Weights of a small mixture-of-experts language model, trained from scratch on English Wikipedia.
Size: 14 layers, width 128, 29.5M parameters.
Experts: 32 experts in each of 7 layers, 304 SwiGLU neurons an expert, a sigmoid router.
Training: a variant of Adam for the experts, 639M tokens, 4876 steps.
Below are experts of layer 11 (counted from 0) of a mixture-of-experts language model. Rows are named router (the router's row for the expert), down (a neuron's output weights, with its number) and show model dimensions 0-127. Each number is 500 + 50 x the weight over its row's rms, rounded and kept within 0 to 999. Numbers have three digits each.
Before each expert's rows: a language model's description of what the expert responds to. This comes from a sample of Wikipedia text that the model never trained on.

# expert 28
It responds to: Bare space tokens before years in tables, plus accented letters and spaces in Central European words, such as Hólar, für, and Sp z o.o.
router:372396482527550575493573535441504496474534462546526476347498486552470452495516494424511530508539503525538506507486477629502569453554554484555449544448537540566509437504509469498580479538515449550468452393493505572484398475494441472484473494459543484525526547493477539492405538548453589447532476441482498393465457475574584472536556513554486624439549497482460462417491565507489573512564
down1:511483522542448595493477590472521493501533479548580462550526492522472523452481444511514515530507468452515424530464504559501495482543493525553490414446518493552486550503547558511522614482481482430562478464509568542408473500517514505446441462422511591506481532441633638542604443514494554542454505532522597444544396461526580534538626520494354548456519405498502519520464534574508485552513
down2:563536533554525511459567458421457528596475529539410408475410539492402532381484491430502524530484427471454441539529528449479506559421546433519507572526400429485425479430407460532506525529488512428517478510436528488487508514406520452501433460523483473490387535555572520552472583515534488454580528449459562485513514515526520540561542576460440391570491515474473545561539475510406547538529
down3:443503540539498478524515585490472390480490472430460488526474497519531458476540585569568563558548543462497499550516509481527519509501527523473435471507517570478573469494659457421512477618541468466431501409491447507510440523458499480532503494550412531494518534556600522392578479507444474513494577518432473588451483514469474488515490510527419537541448460495656389433430521481521528617492
down4:520493498521517490395496529450559473595550556592478413544465559436498503601496454451470466498493437491592511454498503468563490416494488488504466406406529537387471489510507406449573515500456401458493392482547413469503483517499476474473441468459440575464561470486550533494508480394487496477512572371500461440487565497512489457538498585456562493457468481480565447595498437452569585501505
down5:630477568476516510419487473403405453547555557443560411449426509460504541528477583461538543462558439472471544561459636558518499412483568475484415506525530493560432442520508509461476423576507512517467418435558520398501470517519422557564456536461500537602501461438545505487428454530586539546526516463471571410504468428503512498527504444505536452485488543495491443560527515551479460480444
down6:558530538503492521395520549532464641489476501483485445488607515513538546426542603540422486610529584518452456473547500477475406490358545574497545591554535531542490458530486509495511408534569500475478496446599526512518437532535514578525583483600405492478485512510499494487540517447455501515509467425519447464560535497563485562490437554519481495456494484545433451508501454597614467468489
down7:502556491451428501467441495528506395510517455492480583466515594443469522396363459495513475521493453525549530516483419510474495517534505559416519398524530498439541533517471551591476609503560467573518593554529499466471503421532509482429554503474472547514548590532586487480474561499637448491467541574495557477523459500527502580419566463413478519454556486419558425535478415440512527476497
down8:499498506600518514459512489557585492568521536421480491503456498497490544501499426530492574558392507456394532513430510463522454458600461428436508520595457467505436582563512477445525583448523527484434592515577505563533465524507453429563487365513427537532438492502479507466439511463480438520353527621524486462450431505514533487388587508529589514526504477533488545523474499549496507506481
down9:500509587494413481505466415393517485450521494576432572484449437518506475530570509416517449489512506567550444435416524424477414479485543434443558502497524420512536449521476419451558454464473479588562592399509463441444473471474472533458426436372457477493461476489491514447441489495511554462561554451598484571640487445444490508455499510480485480531524574507534465475544512459425553537533
down10:501534432477494455591539593491529486509526464556399543527628579550548509490469502457513548492539472600531439504394506516584416548501416474435446503508459555462487469580425456451468489491561516487488479525485481507564530439547543462505444531488475461434421453409471410421619467493537532524404497529549520471536435616459483435496463578535576434504497459483450560507563500488524538455526
down11:550478401511529500538523507435442547493427441447513505468530487519493497509556615498484439466464542488555533460501445511600522593552391515498545624435511473558489533452563577486506486425483510465567478480535458461511448461447494446381555516528559494513521467492460396456508488466496576521500404415404470499531475411527528561529436584584507528508532508566594570414440471529502529549561
down12:532482456465482433524411535387629497512511484579486545503486563489484478579496444466601498640584514542508434501474484544458429595492472576450474519470471484428488482580518578524537514511467452527552424415454505529457455478544522471491546563512527539490517528557513488475450444499626485456555525455418409477534538540515593453454529542524520388491469472491580538497584473513441582474471
down13:528456541496564578452518536433534379499521545535406443494535584437461523469471463513479487495399469508464598471540482487517522532560437453477461488502601559566511481447578483542559447399501476516541496562506491467502479538480528555494509538505523565493543548432443499509489514452642526535512498541473483447518432481545449524505516493425509462449380547469438440461515324446536523430392
down14:452482523490587508507518529551529514488465463529558428479501478502472485595448467429473563514529530503507471429392459544545568466505430569483431540463543499478465604644454542511505557559512569548526543583472489464461508551437546452474542492518499508508532424436575487530488496446520508438451499483508548581624384514450420399505504419480510439517526601417606494495509504495542471494396
down15:480507533469537530537509509551533447485449539507498616490520440498605507527550500541417621512534515553520484544445495528444595524426486548415482461536512543525510492464568472441481573497405472492506430431456558542471548524566568519443488509453478490473543446460550473443488467539596501454418520517550505581455498570633567481513565548560632552484551411484593467458417525448511528447462
down16:543560489499463453527523491534438415571577625466518461503525619500409507498421542504519474535575569479497460459556500539538417512406528570604494577407506501452384531458519499514498476516493487539537458473510475482497553480452536496456543576488498500585492512480497402498421501492546541557485546517477365494445569414505513424477482451503511550398474464561571565505583512585502519467561
down17:527465545475443483501446357463464474379552466516469489483508488507513446492449421601523446432515504415499566528547566535548519458431518489532498529562501457524455551469526530505429420436531465584586455500504452397474575525444449547511400565435609486408571554493547483424505501584475518525468514422448465497509511473480473474455468480401459483472392443520421497542440498563504548502516
down18:470536480487496478506534514522510451491435507530546525575547549525512491425497529506520504547507489379497474493590499538504472506572543485498533478467647543457541611528576536525514549536447551470443618591499537455480567542374489481462484427502566481453498453478377456411480571415422454422533518417483454571498495533506366572503456525548581455498466459517494534503525537532571489458544
down19:448490501568495508517590467495494485402533600553513474541389485559602478457468477421509489555522540464459451544565571550455528417554450479563435456565492516493438533503496530462483571582455462536550361453504544559391491453462500438473565416491528525481536557624489532482535584526505523413522472499512563419496500508485524506476454518515502592484486515462365471469440551539473509432526
down20:504546477477508588554524381524559451453471559394474504508534542526611507497439502490571520447511453531485492600547514471487513517491567481495469436444491476445505501407538502515517509442472530509464499448465551413471451512406545591543470552495584550529476421556504531444500466402518518652603531519452528534461554501507464440495504561445437518489500533506635433514469556541571515391456
down21:469442559491421569497568512527480529472468518566499507501424516516526596543538562445544431502456502435520494469538423435491417499557487538505557530504580596599552533553548445486496538550427431535522459505408513466497491473550458572466483484476535460554501447551543521459544526528302561525440521562530393397485446502514522492508492582483418531501434477607497479519464524452551471577503
down22:576473519499506438480427483518473557479518519489540498641517546541477494483509479532441636571525566523451543478504438503527462520502482527567597516482414549541432520527460483390511486475486618565543436448565426455574468493516406524561482452449468472507472445475499522531375520512516405455428531499518501545461538525447454487477614503504541424576603459380517509451476516449486544514488
down23:523510419584435633447531583496440461521495476467514408482419522410438523429450531435462418587486435537413526500538577555567509477542459487522466527595560495501446568467514445454491432552519542397512378503492564473474482505510502515473462516534461535518554500432509516537459517479562491461412561471474407442549520539476469490556513467481510569414429555438468472581590497446455481484494
down24:481500596496451553489484467511544451502386520568512574459433433452476508574507455553487551581513508528491396598572498500583563498452516507497487536462595490453567530498456473556476575498508429567486502522499603485560470444477487474558561541490508418583490470522524544504499461542514526445488511471443501419643501525487534501573433406589542535528408543456460587419505449534466409541504
down25:573533459584418515413467442451480543527516513483525409553438581475562497524473454506524506451566395486521515524460482535499426520548529562547510541545489546447542522446477483546415551499389504450494334523510502497484493553539523449502493495551505463499468442560537479436525446530256492499478434548584482521539556561431436480467476556491477508531514527592508517501517493497530496482460
down26:574445449457558593423560504511514467523542547441435462535523430480520510526457535514565577513515522476597650428455519588555580579538453378570500590533503527497527546517464509469551544493454507483459423538495541488553485468407455469447509525605482608512559514474543518600512472499452462487557464534456386523460495445527474419464541440505504438467466538431475499445483493465509559549512
down27:541537447616539487517580537547463485462452496470468587519488512423527539578529569522522471497473551474537555562549581415475556441497521438487431588456505460498582479530551482500618509541402500482488500554584472516539453611448424449523506466560586536514503513431478525468442531464566520564526542520533456498554451661473513401469531533507445603498481503492505494413480531475455448525571
down28:576561557534495594503522488488496527460547517509487501465489436436534393467438568482542438504534501525542506515488476480497536480478601520503439495531516506493467506495557477507584535575448460492527451568533494528371552525508537539657497458468568496523458488466504598528583588496525544602523543409424574549463519558589409478473464603467462441560502486432492494603550524428477418520539
down29:528481469526487538481456505514549498502465511576481443426471515423481528557601537515532421432537535473585413495534553513513517501458538513568566487602491503451560515508428531484426561453514521452378475515541465529438541452538596527548547404454509559556645527457553392414510480435400561524521472437493476466460489399421507472422501534583414518527443540492546500536514526503521469460508
down30:470453609487456415473538458602539476547491502414514506477599464428540594494538491503536529474594447575466452571546561518570501449541588486541475512551558401454410483496532456496461492381487445524418680533531505493508539428492477559520470506558461566523491506501498438529455488470610495488529585512479465472532567456511477487399480538523534500560458581494467527537432487511471501493527
down31:449520592433533454375489511535509570509475483543518518543491503434498442554479545462477435498591528502447514372487645516532481578444498494487572557507457555621537448507489590524562575370433536505534475559546533516499465505533549514554560459510375524421520468484525485510523579550514497448544538521482463435474505494584496487459495479489501457568518500474541544399466495602517525581521
down32:506520521428424534509448421460488454505566591420504570545504508485427450463444441520542511479491540427531459488464474562545447513537494522546493463452467501486524497418510487515470505392600486599437423527534625456517520552556482459613436520405536481461505434538605503508548469539460459448400390470505416533518476459417537499512545522517466499489522503512499550523571647522508572546484
down33:453465546416384508573475579492451429532532500581494493452514562509497455562618539472512508397431494472477528515491529423553541527512552472470500522501500498405533407440602496418535533454456440477480464455528560510453497475453371524435463472533507436479554507450512558552519582564528477489503548566610431449465460461392545467394485489469596482467488564444469518466492533482457535464515
down34:456493432461483508511524437435589549552470526465481442441497468544470514482517607532450364503583388568543506476468514467540561498555511476463560489457497503439568541548493477552460583490457478534482497529424502408448453474480568491507510480504392439520495499480440523505504545513275576476529545548475396531517523471527530553485487516462468521534527521550477485493441471498539418454376
down35:458503475601478490547518418531586456504511628537519491553524491450467506530425435512470473589565531485431502372507554533531506409465537525536529508579507454515468476527602498584480477461384467447562476387462531551415507500507517506380586431458438499572516538489530487451542462503484469534547482526566425534553424468465472483534454476521603489412437545495537467472453430539472501479457
down36:528512545493468529546532491544508422594453497554370495471531469503442483422474473564449616509497479639456459476537533468451509510493562490542549524614543644526511502509411495475563514478433495495418511479461441374416527510498519521446502494469503459570427506542478403469480529461401556537517474536451475515539567506477489453456429430428520545557514478419512471503555547477457533595505
down37:473514525523438460524581483502529466443501475512489538559487566500512492437494480461429400478513562515424445394469585525430489465441493495510519455504471388457382523417484498565520461500554477484526534425465561437497495447513482489481427551568508465507615515365465470397469436433475458537622513491489433486458567505536438434446453506531540432488481445519468495488391548557476599448471
down38:533478544564534399442518510499564520434508507447523404488485410511438483472494576450532448495517540397562595517521524474486457497567434449371516492494475471514505556515534611501501513479485536553471494562553555491495609530486448516508422557483510496530571494472552465489404547482478535608463540607351548528502453492582540450573502544588512489474618534546437470479464525460510478516522
down39:471449419523498505403474478485556454500493449562478519570445458449487468467444523461491448517512413485377475471555531528473516393390526633521452424406483522440459544569490595525434535396539540477546522464449528550452515490463541538491545388492485517485479470463459547516522520505654526492510508548500529492523553513482468499442481477461566501516474455605433487535433429477603419478520
down40:414521536458584415585527540523523561474471583546536471499551542548528521508482451501516419461583513545508467473441514541488443454436486504500508472453546491504422526399517490610509593569598493400444590440528521493462558494556512487475541512420534520483434509449450514549422547491554572410485502561427492570458442477524574567534526524577478572471510581585609557481438522464484514503543
down41:488478422524414438587439512463531467455543495507497431434523536481460561491471500474546468510530432517535409530446530527504587533486476493495476540559605502468590498541497555524528384491531563481504469524517464541484547538451532486482485465506598544455535546542426464484467531601444410544427502461426433444521558477519474362489611459541381465444439511496487399430460540435422485554482
down42:531470498467529501549545500496469488569566542484434591523540525536500504467497527600477511546476527531608376421514477534468480553455596528552568473465503450390453520466496510558492494588568564486449489433524505478592498463478565612431558504561474492561542487572404463418542452455511493422461585559455450519434469499412510484464447471508462539513460571469400537537571496399455491462477
down43:424458416522432397507579482520539481492472601542478485425487518551508470483560518547515483416489505504421515457552444524447481459509506490472486596429475462542504512579523424456527540488481513513509526502586459473515540439474472488549561507572417508487502489589523449639570552541359461562481422537513414519497455520538444497408483422507495476483485531466489371510457483459485638560472
down44:459521523392457484522509502506569547521499496463497430486549524553497531466532487567452479584497384464426482484491484536555469517393457557477461443472573514499465519461428447514591540482538505495485564525433473551467486481556520392515505505506478529588433517505434481462517536546686543436399517432397488581553430399503545468497521520464473507589487491436521579482546436470414530471534
down45:491456593511553485487542403556463453509405468394516550480520504497501604526469431447582522514555470471484540545453466477467563563561464533582445503552460516573518496552549501530487451531392529375473536548474513494407459585361521498501459629512436459419588470463519488544486513476526438518515515474559503544511430439513498502483523542474404560508534429528447513512402479531447455474517
down46:474487554435568524570443552528520512511435466539498451497550474479552479599597484509582491624520620546452558450528465495513448541441574500505537553541380552463461537474494513453581546492439534505626459507423482469497457478484462566383539479511423546465457562473519534498541445510516502497496629510459458470443489557454553377529524493517485527498526464471435524435451589516510446440533
down47:479473560409494460567457498544464487381538564520460491447542519576456525508582457456473560519440474457563566522467481482432494541540559558524492495444535532554548499507489462539492537375496451513453531607467559503473534484434454480368539441497497539433534440594497535475512522495542443503461569537500419520509462580480465618483610550504523495612504514494553530576516471388524610482505
down48:472496500488539526421549646491403467394461547480512542485487530461474454461509464535582552547512483523523474549449401556540599419410640468477577537506432490491502440541487508460538418453573453532474537477444457478436411424506399544450548497518452446624497465465517467503409509593541496467461493480374506478442528492492516536523491501537530512570465555440514519467505498476520460487518
down49:455438499526451434433488534566538523515452537401529520456493473486398601436502492489600461523503586476452472487487525487545412457501521527548477566470455525545471528486501534431534454425542531481527437537485476561551489544482520540394506508524488455515566473362430522527459488497562381575590476497404388445556646487524482446470548485469492452516518574527516506455479473407478582504494
down50:489583435559446439525477570508438487499483416566505435550498546486547532523456487563439572483569526511447458462512480536497537442470482570497498509527632598491622483528486426523460499593586503478582541550471458508630461580499479550475517513436416523519524531440473486432506496398544440387472494468476552537483470458451510430575452464406479494425467493520479475464445497579483511488414
down51:529445455507523525465512514485409510446418486516481558586453439460541534555460542540569504417573419500416493508469553545441454528475444434498470510561629513534509518463418446474474497519480487525423471465515482526480492458454499502481510462408542484532457542643506504587509454478450482476570531542371449482455561569519566520477563516467512479506558499373518535497449537602361478435465
down52:515464531435475554512557466440444439494456550511482579518520580546550500577527479473546474544550509564526527580604572536467446445504452498424473467508565484465506525534543496554477506532481412450514584441522427415527474456514501482491362483454463520476559439500562489448435418527394462521534460424585516524502530384556582441426503481444435434539469504549440416451512528432436437457470
down53:459550506498448583506496534509486502443413523509387419490479526455514531433507531512464516549485527494397459479497429527655569583489537530393452436503539484509574512517510438494480510531512479472553426669447511517455495449494455450531544397489441519556493459517457480618494515508523448507498514551514474534523475396501537428523507544329520499474473545572474522555564552492457499484526
down54:444474450476482618503519536505470488488556497456446447502457442442534527515435512534467524527479508520591518541462495445419487566454509616389488516467440486553444518484484477509409459506598567500575538449435503486391501477543514539458531477571530485447543460495547592435478584512599444532482475560497481469499410490539446530531474462432402579428475548423601486518574475521390426531507
down55:502502589452426495413498494483636533446533508510486527468469533444560561528464516536418530497468521624423420432498573482437512499514509514426459533475453504544488471440480426469422460451537479595398516433536394413530522450476448496518530461444476582490457576512556476523475441473504531504527561581490519564523472544517409519455483541512564527590561596528501391456559475547457506461462
down56:626497510555498549388567501433492439477470574474507483485487565546496408467559475473393500443499513489512474466507459506508462403529604517631440497538568588465559522495498478449499468546518485460430586556460417423458439534547499444519491519494565515440438410397594496570576496570421521557576487517424529459475533462537447467519551476487570478506436554491525499516569531496485531498488
down57:470409527519531493541580477567492475453484519559449406462523531507502462445552452593489498559467495460549486482533469487516610444505465427598519507496467400552503523504461461538530490450587514524541602533474507489533536503510523447453504501556576606470559481546521519492516451461631531546447516525374425588387525496471498554449471558438593514554531455450501435533601528519582501441446
down58:435591443531481458507486398440424578468485519423528521477526535590507448493467419428518489498585414512467525492519547422538462531568523468431403449495507512478554494513521474523596467571524515549519494491444459538423550563486475561620489480550539498532446450523547492487504475453326509467442596506500494492536533474460478515550518519546471486497437443539550409496611605543504413496481
down59:526460511396510562428520525478528544530375553443470583523465565442435475441524545494534485473546482514445460469463478600488468543531487441447523455557484503468480471469407475527453456464442426507507527445448512454468394565546517531451423481496529517458406550491593470544493423668521550533550562462514492477484493472487567629514488457450448390533503426533502439421463521531482563499484
down60:579453495460460552517434532578539577431471546486559471471476402553416521500492514535469532576557503385495569504443471505469393523547516602431534547463566451526464524437480501447546588474449494512421403573502579463532545566489561464499490531511557478443542454436471447458505579520417466582489396512414456465515488560433582465502494476471495571522518526476426434537467493435459545453511
down61:555512429500547593489566556421512537551551522591474522510577521486508433565465483524535493541495483466614529487533568445527539524488438451428599511436562507432443550536524522553382565508480520488477537512483484455501572468501459594490561423558520572516480530513556468465566567522567410365593380513538576528519463491538499455402493526462562510500531479584543491572512509541488523477528
down62:547438533420457484492452577602555464562455513460381509498457463392460402491515550469487511501455505431414424517535478534507435495459436516494566580597499497506518505485498474497570478538566489525470460501514491421525461484533427453416573405519484507535444445588458517603517532523573498479511484554429500601496530479479493430570444434535525423470518462513424398476565454442492499580438
down63:510452570435468509480457542610489451485511520493473484432492423502517475507455532494509534470408495437459510475530504524517508463554465501526527498575578498590541406419432525463454572461438509413530566402505504514507464442556511540461534514412445402481465486558454441544546499514603585372479568468475628524515517506482589547550466541451500485485501429593425491427397460566496474505515
down64:495548428465432477501514493520457456546539545523450490467477507374479478531462477463529404534534420476555461604512615445563532443562566435436519512429561521543543432468545471480469525467409539548422564454416410569502507525535504470493483548543582465530497438506472510444495557470358506483542532553506515440493506529502525492386591580562468478534430402549560543459563512531517514470522
down65:501531416522513529500483479464545562499408505525477561507380404515464545555488473522579582487527416549503524562466469576479575543497595470542483551513518468523514531555458529485597529537526492432459567453476485598449545464521460562481453525511539527486490588563504507421392429525450455411432597520438518617546495565562460491499538569533426518376449434496557496513545455493489475495539
down66:473589474457589520444534473423470535467374541443410477479520426485550501530482514437499523508542413550520458556471471533497476542457435472494485411440453485477450478558544464411502533490487472546422482440537544468561450367521468522549524559439479573465543391557441569570428507433573590507472492434517543519466468483508569612479517560502580449504526563479532517564530489494484551463405
down67:486566471513463474532475561536386580494552490444506555598454535536380440504476545495473429470529389460432451422481449512521509391528549535594597485426471529460536551593478507550446482569352487438444540528469527506532521540584472565533528489523470481499570527461477454437537427396517488549443460498539543537514476508426511570498463511531553506508463486516501558523581524578448490468545
down68:480568471504494481566534464483556406471462437489490578447494476531499491528446432520507537428478483443462624514531538505461498480553614565550462550566568496481552442535497438462534515498427454383466619537494522424537522542499548532478486574481584565451466424608494503429422491494413499511520440562461523525574444444544444544454523445594480535519570451409465434484508499481593485488457
down69:516518382561495439512547571543508470468497509470556519503504500525472483452543563429547463507552493490520530517434559488502488471569507573504501442413453493554551543484400517520605506523543444505558458468483515505423543562501497457516492476541516550427484506518501480510507509522220527464489490551508553453488559500567507506440534577598432465555437436459487461425522564521584480517565
down70:517559501545471449525504539546561483482529543501480480510464521468395507539494531425563414434460428500583543542442557449601440528561577481510446586591467447480518538620516381496520581423478543465449446545527489521529541480550456512490511560554454598507468522519524455518566527570529410514483574586485511556621503447555419511555447500456479418483452453507613540514488514479499516486456
down71:471530483510480515496479506439519530551465517450504463495479568496537494434474529471583469576588525503497522535589586539568456488527483544512573483550480465622504520527478521476510417522405443462501524536476474548418559610508477492418510592453505518571545465524537561506477469491235514524513461538483501535516579486455414467408481504472475470533534470524496439520488512607550497440503
down72:487585415597541476466495531532488491430509514468532562518578503465399442545486468506488513499486486559470501570490476540477509496450544412519482529454469485514412513508450494395556383421529563512519520524500446484505507489502402460498580505478510554523422496505541504540464472463672570533451564403410548455509453530619518492530529409505513617555556588408531520525509502552521545510512
down73:523546515517378508410495483371522583590479545554393534519433514464471510595482501502475501519491589465444469506557604527462483431454483515454577527505582545592525547495492534511497594409398540562558556492593475433458408578575547539502514507471501498492479581435415576480505588464515525483452488513493507480548545545491509429536509498472521429478560438461445541508452522459457508502504
down74:440531585437470576449493596542576527418471409474540410451574482422514585471498463444465498543514463511446553539454569476468495443526511546431527553497554449416519465495499561481514528422531489523561519488481454475515559440560554460495520465519471578566458539495504563594593502413570468453546455513427552514524467455645499477574475563522614511474506515590559476467443467479455544507464
down75:514470519494565504460544498552531619463461552544582532495483511555453497444521502477514542482419582443528520508498408421463456437512474515477457496445477476479500545473516565466546595543459522414533553482453474501512500399502514535599567429589484511533440453454484449526600488430334530565565515487473547460439498524478505491528493567516396483516607404420448482508586582497456498489555
down76:470496434546478488578572547536523574520455500490493530409490491530461409491523585489493545460481515521538521487465433514490504490441476567587405477479446558534482455495393533516492444425558532542513529553538573491526537392475447572501561483606525531517506526494499420488564530470569496462449489450484507426507499451503511628574515362395452583455509511411504554492406433400546488478467
down77:515476514497510453492538477486548406457545496458514535445452514535472440485400540444494473452359582497476486483502499419516519623476512447485516475559464459530482432499408461509620481579541580351487518525560473497461514517468474495521441635554545502487410543561522524562482536534499528529582433589487469528541533441457371555504547520539487479521523606515534494552442495501458521561531
down78:496534550454503447479516473503500527508528579575466483542543521478483481479568518530475500470500490534511469422574530543470454470478566535554527502481510422439415416359614551553488514498502468519591426482518486524423409448511534496507520448485490504600466417539542456363444543508530460536557450448486456511374591595437467500471472424370509520470512477455569584540522470487547548462536
down79:553435534509554422514470488482513453536518458534477512493491464502431523407562406443398439524569489510512533550419530541551568495431507462500522405592471432416512472606523517557511456507515516517454590502534507454473366536479456521454483501458496469436515455295559562504499488440519567455423478496510479620491503519551481522512534543545493384516434524524559499516457495555490508502492
down80:473562400459484555550512441535541481438537400411472526503428557482481514540479521489553551523498470526528494548480557405483412541448511509469489586451475489497514496452531535443522604503466432451509394369563490556449544525523485456500505571502472518577557526470495531528436413440321489471479522477505506599564477540533573501529554548474532567512419487582544493506529558548499581558473
down81:447499455388458546518491523427549587462480484474520528448535557499582530394525489540374452496446481575512543472467446459550581381516510557568527441469440519396536487478427549460592417537476490582537528482540485557489443504612530519527521466448462511534512464447500465534525404439480561538539538506466525470431537483517480529501493419534463642487507509494477478451587540563569526443530
down82:538559517508600461542630402539483546561511532523431549469544456505531500462461529511513499462505490501532538510513530563598535458530486488495512466535476461464372387576580573556456506474422501570565430519538511588516437548479488539469519525471550536523528459540547408575540581511610432495484536511529535439416518544477530458519471522493559534529432528509513495549538423565626493413420
down83:401510460482578510458495560549513520580501486478522485544404509497491493475606563442523472448449415506620432466496565473491496512460457515430428376391583527529469448508496540521560510495463438507575548511522571522453495530462562443500487517474523554448489572551454521446429432470442595478550468468486527525493569397593468537420523570506546441536457516518507552528518404613500523489543
down84:464438402466423552493485526483544415575506447592503512489466489511529596475426464477463504515534498478503552525444494496518499508406424497560467620575390468422584505448461480457487439568414518412484455476528454484553434533492588475430499462539537518501482554513479592497515493526420468562561504522625465502534573496437527449512549450487469500539519591470541560540496542422617486562471
down85:497462513414464507377502576482464615418478476487520465553562541576512501500524558573592471450550617424503420502419482435472514471479568450551475469472540581536506582517565483492592494534444497461598568519554566548439582616431543502487443610513457453525516480469457458417509481559477547440492465520556520551539470469505512506501449597522527529482518528482476526553464412519508484532471
down86:464589523538542406461496534535520609495457518405492554568510389491463528483581499546477537445453506574536469490490465511535489473496516535499559461512575502570425526438628433555512444557455536578399506598445537510537515474518420494504475538484493556505604409540496418603473453485576513489579483469559520515495493565471533443480504476557440581524524533526548554622533458499523547468448
down87:565529531490460475483406502442403490547553440532530455457494434382505476551541568513542546499539433561488524541487481551466442358487556486494513504504464645486408505506542578501470513526375520471571449508499490454547508484519527487576458513539546543486562488565515525467433463478376470501492459385505528396515538600498422464546532496564503479599548491442433498480487524484468566529522
down88:511543476507493522516526579522619551462504558595543426469569523436511490496536564393554465584556484442548505482504538485438496510498564456432459516494505495391461470549559528435460515517456529571482543404419505539447512395520448496509393552534491509512501385438464552553471514473489494490393467474503569519460478466492500406533561450374511456473501486482523415462444514509493588609445
down89:532420482514480502521428477483479444388441464488471511475482524459523609484546452558476572509533629503540548462458449517448445509557550462507565467481567498548510536500459444466428538469497450485471500576454527434481521492537563497527434537521435439452541496593493503513529504463509411403535577498441361458461423430474480529526581432539554580497523459569448489573545632588489547525531
down90:583472506432500505544511492497506573505506463504562596490484464470507534445538473444491541426521467394463459586503541496543496491504575505438511437526512434471479506532544572627442469489461441504446521467498465537503457575567473632448557503456534459605482510433527484436518509545347468469511426579408565479476518503459475568627506554479415479481404522471435445475492478584472501452491
down91:480491469469373531514492479508481405471548442537486466455482528492443508439523472506476434488521446514465547442490572596392542597389530470599482524531546445528549552476400573441519481536541523442593476413553434496486514473454449520518528471539503518481556567563493488466481486603594528475534496553498492460483481492486507467635481491358486558491425423529517508448450495546477479401560
down92:526528510452532452511458600493487526574524486477475560475521554438480530550501547452432470416535467514498585506429537541488459541394587556521473559585505479492445512560410491560493603436501528480627411573475551533518482482492514462510528512516489532459536434489523518598465453573570456538638478430478458610489544576522469419580438483458505416450529477539491530545548586479468549501529
down93:511446523489540527463492471457509449545540473427461481500520470551480460533655599505448513466403447526458587460457541513513524446520517557568457469449586507469465533431568539532568452475515528523416460597456495536513525555494543465549500524575416530516475542592487500494500511507411473526585415484579553370556444522521542457420490537622539501462542615511487429501519449475540559476458
down94:456416493522606423439515524561488446422505481570468561551513518561498423481580538509496453537443511480377436484540495500557487495570488510540545537463534492511561476463530376499590580448542480579521596533407581533487568499522553523455429465444403469510485517522495501430557466553631507517466463521517554481449513500556549521498483527530505575359428535467528487485510434416524533500509
down95:500590528528455494534569484426463523449504558518442436561611471460530515568484517511434490440492510493489512451502404512439525478514482483416465504435432512464638458435493493518537483516484521516452474559537530560606507470429470437470459428598419428472490446509518485583540542502481606553525487476481533491491481563496443578519459468693503486478424458520422579441432503534557515514503
down96:423547439542446422472431447527531496482408513413515492492500461524528455483402462554414495491475581520526536477525506477489462441436571457529464619559606499469486472452577476461519453485427515588480474426514527567491514519551564548483580498468418563506430563464398565461486449453637556534476419519473490491506471471502536522541569486547427558576430519457533426492530555488577520464448
down97:516578491548496430496552515486485576420400372593583591462597453492487487499399456528555441475555543560533441396455477558501519552481537456486580455523448508569483556536404574485506516575473492525515538439517455468539424519518404436469488487475442495477517439566539443492604526533449480527517508478401495529504516452468496440541563537482446468547496608453460519573479469489446449519466
down98:493515453494564432428476572545554477461504433508461438505498456567481443518543470565499573504437481471463456460469531510496446535486590517520484520479486488512498464442501638501447589525565582561555566515531551519516451497444499520525503489537470457443482539522458496519501514433731486511406471525509469539448463525521487362467522467427521434496558422483544597494613520543540490551453
down99:532501471532525570429476484444447480549486550522546522474415425500509523545520462484482565507459559543511456511501540516577554504474575571554504493484462419530471611518441572567505552455456401537592509427509579568567462520495395470558554445435504522493482504529477561489452459593527508412510425553457410520597520545601482504477567509476517490545511466511398504462456529450451457483655
down100:502547468511503515456530451515473510522480517422552527396465510515506493533512440533502535588521483608511486464510425504580430495497511435461535517512494478538548504423488490567518600491490532474506414475443560303509517454498470560536532445456510489458519463529471509504568517472525426611566384450499456332526496504502491517474533472511563472473535679525477507452508473545500479430564
down101:593508546493431511619406443583440449498486552486518524484584595499504480434391426569505462511490533447632439559425464445448448502541532468397524504509563544527475599498543458451501500500483531454482431493540443459473511376557448467575459480515426455516471446474495555551472514558484510451556493539460493533359492417523558425504489449423516542490487507483508505477482546529444504530492
down102:531504547463539464427433482512486537426502501410435579483501446556458470557440539428480440574506603458619496477521376533461432475512469534538444538427554500523507476408452474480526473575543561484524453454469376580493487481538483562446469457435499478475541472492501479429459574450501516484538530567506477462632539450541432436463451455484447523474406501455533547509459401555530466458572
down103:545478557489503508414460561573493512440473506505477466630567418477530470508418543553531520521325430587504550492457480551520432529535492513490476503528409501573562473474593455512523487479552531480452531508521457530503517460494422479485514504467451466577463508486431381469519452397455566530455512442500543453519526565649431562533476487531496541527447562535438507481477398504453429477541
down104:425472413540502429550438484482539541406518489528615520550406595549535461573511576573587479529458495561555493482496474551564541463505545449468450517516436581447497497538421556512516517533540488511567465449480486570516535431488475422599546464525423400451427491477488476538457451587416467437523417528552506457530575506511429462502409526476587494525502511455569445496525489433575535455495
down105:520486586495471489571507501498512513503521461569395498572506491537504421617489527415516538507549518483528602536579540635474500460512448513546510492536448485527567474460497326446544499555520456483441509477467489519521504534525565604535505497540570475512531454565494533550540480556423499499602457542530520508443461547494594637619534438492469508501566485560497462425475543471554526439501
down106:471467539446552520506465488521455441458479461497533555485463489586602432508466532406465580577473561532586526549459485483493478463525483495456502497597502506482540563546507428536387427490513530534498454481598524458452526579503419486542542456520539460521484476526523559547473467560432441463479395527469522395496471534478579499455551495491460548483426598665529420543541527429469620507485
down107:459421471492477418416554542553449473497476443543445509528486537477498459465488485512533540543519453420529534477453521425474446490545546604483499643444527459522509475543503493529489380501419407483514351504472472490536427431513440543511636486507496528431437440550525431509602425538516493441531522459438579489547459504496526425542440466618450550545492474559447501497479496496426505534522